Experts of a small language model: a variant of Muon for the experts.
Below are experts of layer 4 (counted from 0) of a mixture-of-experts language model. Rows are named router (the router's row for the expert), gate (a neuron's input weights, with its number), up (a neuron's input weights, with its number), down (a neuron's output weights, with its number) and show model dimensions 0-255. Each number is 200 + 20 x the weight over its row's rms, rounded and kept within 0 to 999.
Before each expert's rows: a language model's description of what the expert responds to; "comes before" lists some tokens at least twice as common just after its tokens as in all text. This comes from a sample of Wikipedia text that the model never trained on. Tokens count by the router's weight.

# expert 46
Description: Word-final pieces ending in s, such as -s, -ers, -ens, -ians, -ović, -kins, closing plurals, surnames and team names like Ducks.
comes before: ",", " (", " |", " and", "'", "\n"
router,177,211,163,178,178,225,190,183,175,201,192,206,211,192,179,224,220,171,195,183,180,165,202,157,221,192,198,174,192,192,206,181,220,189,191,192,201,163,174,184,169,173,206,227,175,187,186,184,189,207,199,214,205,229,211,210,190,192,167,222,242,214,179,176,190,186,176,201,232,206,193,184,207,219,207,187,208,199,213,167,191,189,183,211,221,167,148,180,228,192,173,234,175,210,211,189,188,180,207,183,227,191,185,200,200,220,159,194,182,200,207,175,221,188,205,206,183,168,174,157,177,175,155,214,189,201,243,198,185,203,209,202,205,210,223,203,216,213,162,180,191,205,218,214,202,203,209,216,175,195,200,210,208,194,214,211,188,187,167,203,214,219,217,222,250,204,191,169,167,170,169,183,175,180,196,224,225,163,210,209,191,195,184,210,221,213,237,228,176,211,168,183,171,188,235,200,185,206,189,197,181,194,201,169,219,217,207,219,226,208,168,198,197,212,205,175,184,208,232,226,218,187,223,202,165,181,184,205,209,224,225,241,217,195,219,170,183,221,204,219,217,177,188,195,180,208,202,197,201,195,159,189,234,189,186,243
gate0,202,212,178,166,178,201,177,196,190,206,186,188,194,185,207,219,204,241,182,198,208,169,189,173,245,194,233,200,193,222,203,179,222,206,220,212,205,178,201,179,191,200,210,184,216,186,196,193,205,231,205,216,212,204,204,188,188,172,229,167,191,208,208,207,211,197,211,190,217,200,232,197,184,196,208,206,212,208,200,231,216,195,202,183,229,211,213,193,175,224,211,213,205,159,240,202,211,213,219,217,179,182,194,228,175,201,211,226,214,205,172,179,217,198,216,165,172,215,208,245,173,166,208,209,202,226,194,212,202,203,220,192,244,217,180,199,217,221,199,206,154,215,174,196,207,183,218,172,201,192,196,189,172,223,214,154,176,187,177,167,152,206,235,209,192,159,173,215,196,185,232,203,180,182,190,218,208,211,207,195,199,208,169,205,195,199,195,239,186,224,151,177,210,174,199,189,195,196,208,218,158,207,229,194,209,208,206,180,191,172,222,221,200,188,224,228,228,185,185,180,189,191,214,260,205,154,182,172,186,210,201,212,183,210,190,212,234,217,179,208,204,171,196,218,143,154,205,197,227,165,237,202,178,209,196,195
up0,190,208,176,231,207,217,171,207,203,215,203,192,175,173,189,222,237,221,204,162,192,185,216,187,249,201,209,211,205,210,199,206,217,193,200,176,217,216,207,175,220,221,194,179,206,209,177,207,194,211,231,172,198,212,205,229,184,172,185,187,206,216,188,184,223,201,177,174,213,194,224,210,209,209,202,171,206,192,161,204,197,191,216,194,203,281,202,201,200,159,209,197,182,198,223,205,214,205,220,216,199,177,193,236,202,250,201,175,204,183,232,178,201,193,211,185,218,195,202,220,211,195,210,219,210,173,196,223,246,199,188,206,260,184,201,209,210,208,218,238,186,193,244,230,195,189,188,198,196,213,192,223,226,216,178,205,197,162,216,179,186,216,252,182,183,207,222,208,168,194,206,181,211,207,234,194,207,190,201,219,176,220,192,205,212,180,182,175,193,233,187,203,211,161,209,188,190,183,203,222,193,199,223,188,198,205,161,178,221,205,230,233,196,202,209,217,178,194,212,200,190,212,192,257,191,159,187,166,182,252,194,196,212,212,200,222,195,200,223,199,136,183,185,189,192,184,224,190,184,212,225,218,196,186,223,192
down0,155,173,191,197,233,196,213,195,188,206,226,210,170,214,198,203,223,198,211,174,209,190,213,182,212,181,170,220,223,206,199,169,192,191,198,186,214,194,203,229,216,213,201,206,193,224,234,189,203,242,209,195,161,204,189,207,187,185,206,211,219,226,208,192,228,176,157,198,210,181,207,188,201,178,183,221,201,215,197,255,202,193,227,184,149,221,194,206,220,193,255,215,200,194,185,201,168,205,232,198,188,226,195,212,195,218,180,203,225,187,196,189,178,206,148,190,183,206,176,194,205,167,236,219,228,200,209,225,235,219,181,209,218,213,222,176,202,195,225,184,223,189,186,194,217,186,201,192,213,195,236,197,211,211,152,183,189,220,208,168,191,173,212,211,192,203,205,205,202,201,182,234,184,195,214,215,251,174,227,187,197,222,213,196,208,243,230,176,211,183,196,228,222,204,224,225,238,185,190,222,209,191,196,170,211,210,196,185,179,189,181,190,189,194,215,198,175,187,185,165,231,235,210,208,181,184,185,220,201,206,191,201,246,214,203,202,200,222,180,193,202,191,224,173,182,196,225,225,253,184,198,163,224,185,206,257
gate1,186,189,214,188,210,200,213,216,190,193,139,192,201,230,242,224,214,180,218,235,221,192,179,225,211,181,200,193,173,201,177,224,204,201,208,215,182,214,178,229,206,247,192,210,194,180,181,182,197,204,172,226,190,202,207,202,225,207,218,217,170,184,212,234,231,227,234,163,183,228,216,200,208,178,235,176,163,163,201,182,180,214,181,207,179,194,216,186,208,188,192,198,201,231,195,181,201,197,235,225,198,221,187,182,199,217,241,167,210,233,197,182,206,191,165,164,204,185,213,181,181,200,236,205,188,223,202,189,219,204,175,215,219,213,180,203,193,211,215,231,215,202,206,178,213,170,165,186,154,223,182,175,221,183,200,165,214,189,187,212,192,153,205,131,207,180,168,188,223,206,191,198,194,215,207,228,213,182,206,182,221,209,230,195,178,225,211,204,211,209,185,206,201,186,191,190,208,163,203,203,217,183,223,191,199,199,188,198,229,192,190,216,173,231,188,187,210,196,193,205,203,170,202,177,214,230,169,188,216,201,196,196,191,191,169,215,209,180,220,207,218,207,213,205,196,220,152,147,196,191,162,225,214,212,193,215
up1,222,246,234,192,171,212,235,226,217,188,213,209,206,209,191,193,211,235,196,179,145,214,206,191,209,226,209,220,227,226,202,194,218,216,223,235,211,222,212,169,190,206,203,211,187,217,170,207,179,197,207,190,200,185,184,162,187,165,220,192,218,194,162,212,182,150,207,211,188,207,204,227,225,222,194,214,192,195,195,194,197,192,208,203,195,185,163,204,236,170,217,217,206,183,197,186,212,182,196,207,226,192,204,206,199,186,218,182,204,206,156,217,182,169,186,224,197,199,190,212,187,189,210,185,189,209,239,208,212,223,176,224,190,191,196,173,201,210,217,203,234,227,192,213,187,241,214,243,215,196,182,198,202,220,214,214,244,202,205,198,174,232,261,217,220,182,155,261,194,207,217,205,176,173,207,229,188,222,214,192,173,190,154,204,206,199,180,220,215,220,223,196,209,198,176,229,195,224,207,204,198,208,218,195,199,205,186,206,163,183,210,207,210,188,181,184,203,203,185,236,162,228,198,172,208,183,215,219,207,167,195,176,212,202,209,189,187,194,214,177,227,185,214,186,195,181,172,185,218,238,185,212,252,197,225,198
down1,189,205,239,167,190,200,246,212,212,171,205,208,204,204,188,214,220,176,211,200,238,163,209,232,220,220,199,228,211,228,198,199,194,191,208,220,198,221,204,183,207,183,199,211,189,192,203,204,206,227,196,234,215,181,205,196,187,191,187,254,199,215,201,159,181,187,212,171,209,203,203,204,176,203,181,204,223,189,213,234,189,218,221,183,212,201,192,179,190,171,185,178,193,169,187,201,222,222,209,239,182,195,190,192,241,201,259,211,195,236,222,209,167,203,176,207,198,204,211,183,216,227,191,193,157,182,175,180,207,213,182,188,202,181,172,202,237,166,193,199,160,234,212,240,194,252,208,214,205,188,206,209,205,202,198,205,215,211,201,191,194,201,197,211,175,206,224,211,209,191,212,181,181,209,214,190,217,163,188,208,189,195,213,188,195,207,168,185,219,174,223,223,243,208,192,233,213,201,231,209,175,226,162,217,190,174,201,204,191,203,206,192,217,192,159,208,158,227,188,198,149,192,233,199,216,200,189,196,204,207,179,226,238,194,182,244,215,193,158,186,171,192,170,225,207,217,180,213,167,210,195,156,184,201,208,192
gate2,190,201,191,219,210,195,205,233,165,220,219,216,203,175,194,216,221,199,221,173,225,209,194,277,211,231,190,229,205,222,199,206,175,207,185,199,159,242,214,217,214,220,206,207,196,165,217,206,203,202,174,211,228,193,187,219,196,194,201,167,198,217,227,229,234,214,208,198,180,186,168,219,188,228,240,220,199,236,188,218,218,200,213,192,214,150,165,199,163,195,196,178,234,220,225,187,195,170,206,172,195,187,193,200,211,204,208,164,207,192,194,169,207,202,175,197,196,185,208,201,185,192,213,181,198,181,190,173,191,227,189,208,184,187,220,224,192,188,155,221,205,218,184,213,213,190,208,194,189,207,219,207,169,202,172,197,188,153,192,192,183,183,244,203,197,163,173,249,181,227,211,186,222,193,230,173,205,231,213,241,188,192,183,200,169,212,164,201,194,191,218,152,203,177,201,177,191,194,223,218,173,212,206,209,198,170,221,173,198,218,201,177,213,178,169,203,223,195,230,181,196,205,196,198,204,205,180,187,202,194,205,196,208,180,183,202,208,190,188,163,182,177,198,175,222,217,147,173,190,188,188,199,199,206,224,217
up2,185,206,209,200,198,206,206,184,226,205,204,184,187,222,207,225,184,149,225,203,210,192,186,210,198,213,223,195,209,211,218,202,197,216,219,189,175,217,204,201,204,209,205,204,192,188,199,163,195,204,193,195,181,191,192,178,200,175,174,187,172,186,227,198,199,208,210,185,209,212,191,198,144,186,223,234,241,214,200,212,210,186,175,224,202,214,155,193,211,194,214,194,190,187,166,199,172,178,210,167,183,171,194,164,239,185,199,247,229,186,229,177,206,224,229,186,188,187,223,178,183,177,195,189,184,168,208,192,171,187,184,222,202,208,209,237,203,219,218,190,210,224,207,179,167,186,163,213,194,172,185,208,204,239,193,198,187,218,186,218,180,156,207,210,225,173,183,196,191,202,199,182,191,177,183,191,216,192,200,208,170,218,166,171,176,209,172,232,193,209,201,210,223,171,196,192,183,207,146,179,155,205,251,218,193,182,206,172,202,184,196,183,215,250,244,200,229,157,210,203,212,210,181,198,239,224,163,200,216,206,227,167,211,205,180,208,208,225,209,191,193,211,197,205,162,170,213,178,179,218,210,212,192,186,173,222
down2,198,193,184,209,223,198,246,192,172,189,219,184,202,188,200,197,218,206,205,205,216,178,186,211,182,194,168,182,187,235,210,224,197,203,209,189,224,171,216,178,197,214,189,203,233,210,214,192,164,177,234,189,228,169,191,206,216,206,208,181,167,176,141,185,158,183,189,213,190,189,223,234,194,241,176,209,195,178,160,227,214,200,211,191,205,149,155,213,196,178,210,182,210,200,220,200,173,202,227,169,199,188,190,192,213,195,193,222,212,200,172,216,216,181,194,211,227,181,188,192,214,232,178,193,159,207,221,231,171,253,227,193,222,229,170,195,208,229,215,187,203,182,185,181,183,189,174,179,201,144,213,178,184,211,203,225,199,203,199,226,197,210,207,193,240,183,204,170,231,193,201,192,210,211,177,204,220,216,184,194,166,151,205,206,193,159,205,226,178,256,165,211,193,177,207,201,211,224,223,177,234,235,235,176,192,191,206,214,173,211,211,202,200,191,216,176,194,222,230,199,220,217,221,192,213,193,181,193,194,197,215,210,190,174,184,197,198,204,201,214,192,193,188,207,204,191,219,212,170,197,186,226,204,200,181,196
gate3,217,209,208,203,190,201,179,199,199,165,179,246,192,225,216,197,203,201,178,208,188,213,194,236,187,185,237,173,195,199,173,211,201,191,203,191,204,197,204,175,219,207,195,193,224,220,200,225,182,154,198,186,215,209,216,157,181,181,192,194,184,205,192,185,221,224,194,206,243,190,189,197,215,176,185,151,191,188,213,191,180,250,191,220,158,200,184,176,197,187,167,213,198,192,182,218,226,208,191,229,207,202,229,155,187,195,221,251,199,172,214,204,212,210,221,204,213,213,232,160,205,229,179,185,201,207,189,208,185,217,190,194,227,209,213,214,158,190,184,192,222,178,175,202,188,211,203,241,205,211,175,213,177,194,175,217,211,164,171,183,167,173,233,216,172,174,192,191,199,179,200,209,206,197,191,214,179,205,200,192,211,239,188,170,197,184,199,194,217,181,182,228,223,203,170,199,192,192,192,174,197,221,202,168,209,201,187,226,181,202,244,220,180,206,192,180,209,236,174,217,193,233,211,198,219,190,203,202,241,202,174,220,228,202,168,160,184,162,205,229,203,195,222,174,216,175,196,256,167,222,170,196,192,195,204,184
up3,208,215,174,181,195,199,173,194,242,212,201,210,190,214,179,192,202,181,212,192,166,220,194,223,200,190,229,164,210,205,180,207,182,202,218,187,203,245,195,190,157,248,181,191,199,182,219,185,186,199,201,223,223,160,210,192,232,220,177,212,217,197,190,170,186,169,214,190,169,226,198,229,201,192,224,183,225,198,189,189,168,194,190,215,210,189,170,227,185,177,214,204,190,190,206,202,213,165,185,188,192,158,218,212,188,158,196,214,206,175,214,182,207,239,221,207,199,205,183,185,218,172,155,210,206,217,192,185,193,195,173,186,210,194,193,200,196,162,207,182,194,184,161,194,216,199,212,201,212,206,182,132,240,196,191,199,211,179,179,188,190,197,172,189,176,200,199,217,201,196,203,187,176,233,191,230,170,225,223,171,222,219,195,215,195,230,196,203,210,210,211,186,200,209,227,196,170,166,173,210,162,216,208,207,210,217,227,160,210,219,219,221,193,217,218,200,244,200,194,213,199,210,208,200,210,222,161,185,152,218,183,248,232,218,201,203,199,172,239,178,184,202,194,202,199,188,212,181,199,234,214,161,209,182,187,168
down3,189,219,142,206,191,222,232,208,226,223,195,217,212,205,215,210,189,177,199,196,211,208,190,194,212,205,223,209,226,189,202,238,173,238,179,199,240,182,184,203,233,219,214,180,213,235,204,182,206,170,227,188,208,219,206,183,187,213,187,228,231,203,189,203,199,205,234,190,237,217,228,240,216,183,206,189,198,200,198,216,209,170,198,223,219,200,159,193,202,171,222,193,229,192,192,193,189,235,148,207,222,213,176,219,193,229,201,188,214,187,218,187,195,204,218,200,181,168,192,173,206,150,189,188,221,217,175,131,199,202,183,193,197,172,210,194,192,182,163,178,164,206,200,189,205,153,211,178,180,193,204,161,203,210,215,202,185,196,210,165,181,206,204,232,220,223,201,205,196,233,207,190,184,183,207,218,135,190,227,185,191,219,193,202,220,211,201,190,200,211,166,195,225,181,192,207,214,234,185,211,184,216,201,225,198,189,224,203,219,215,186,219,192,207,199,174,150,227,214,188,178,187,203,172,195,205,213,165,215,207,217,215,205,241,198,198,178,216,181,194,173,187,197,219,171,188,220,183,196,223,203,227,210,202,198,228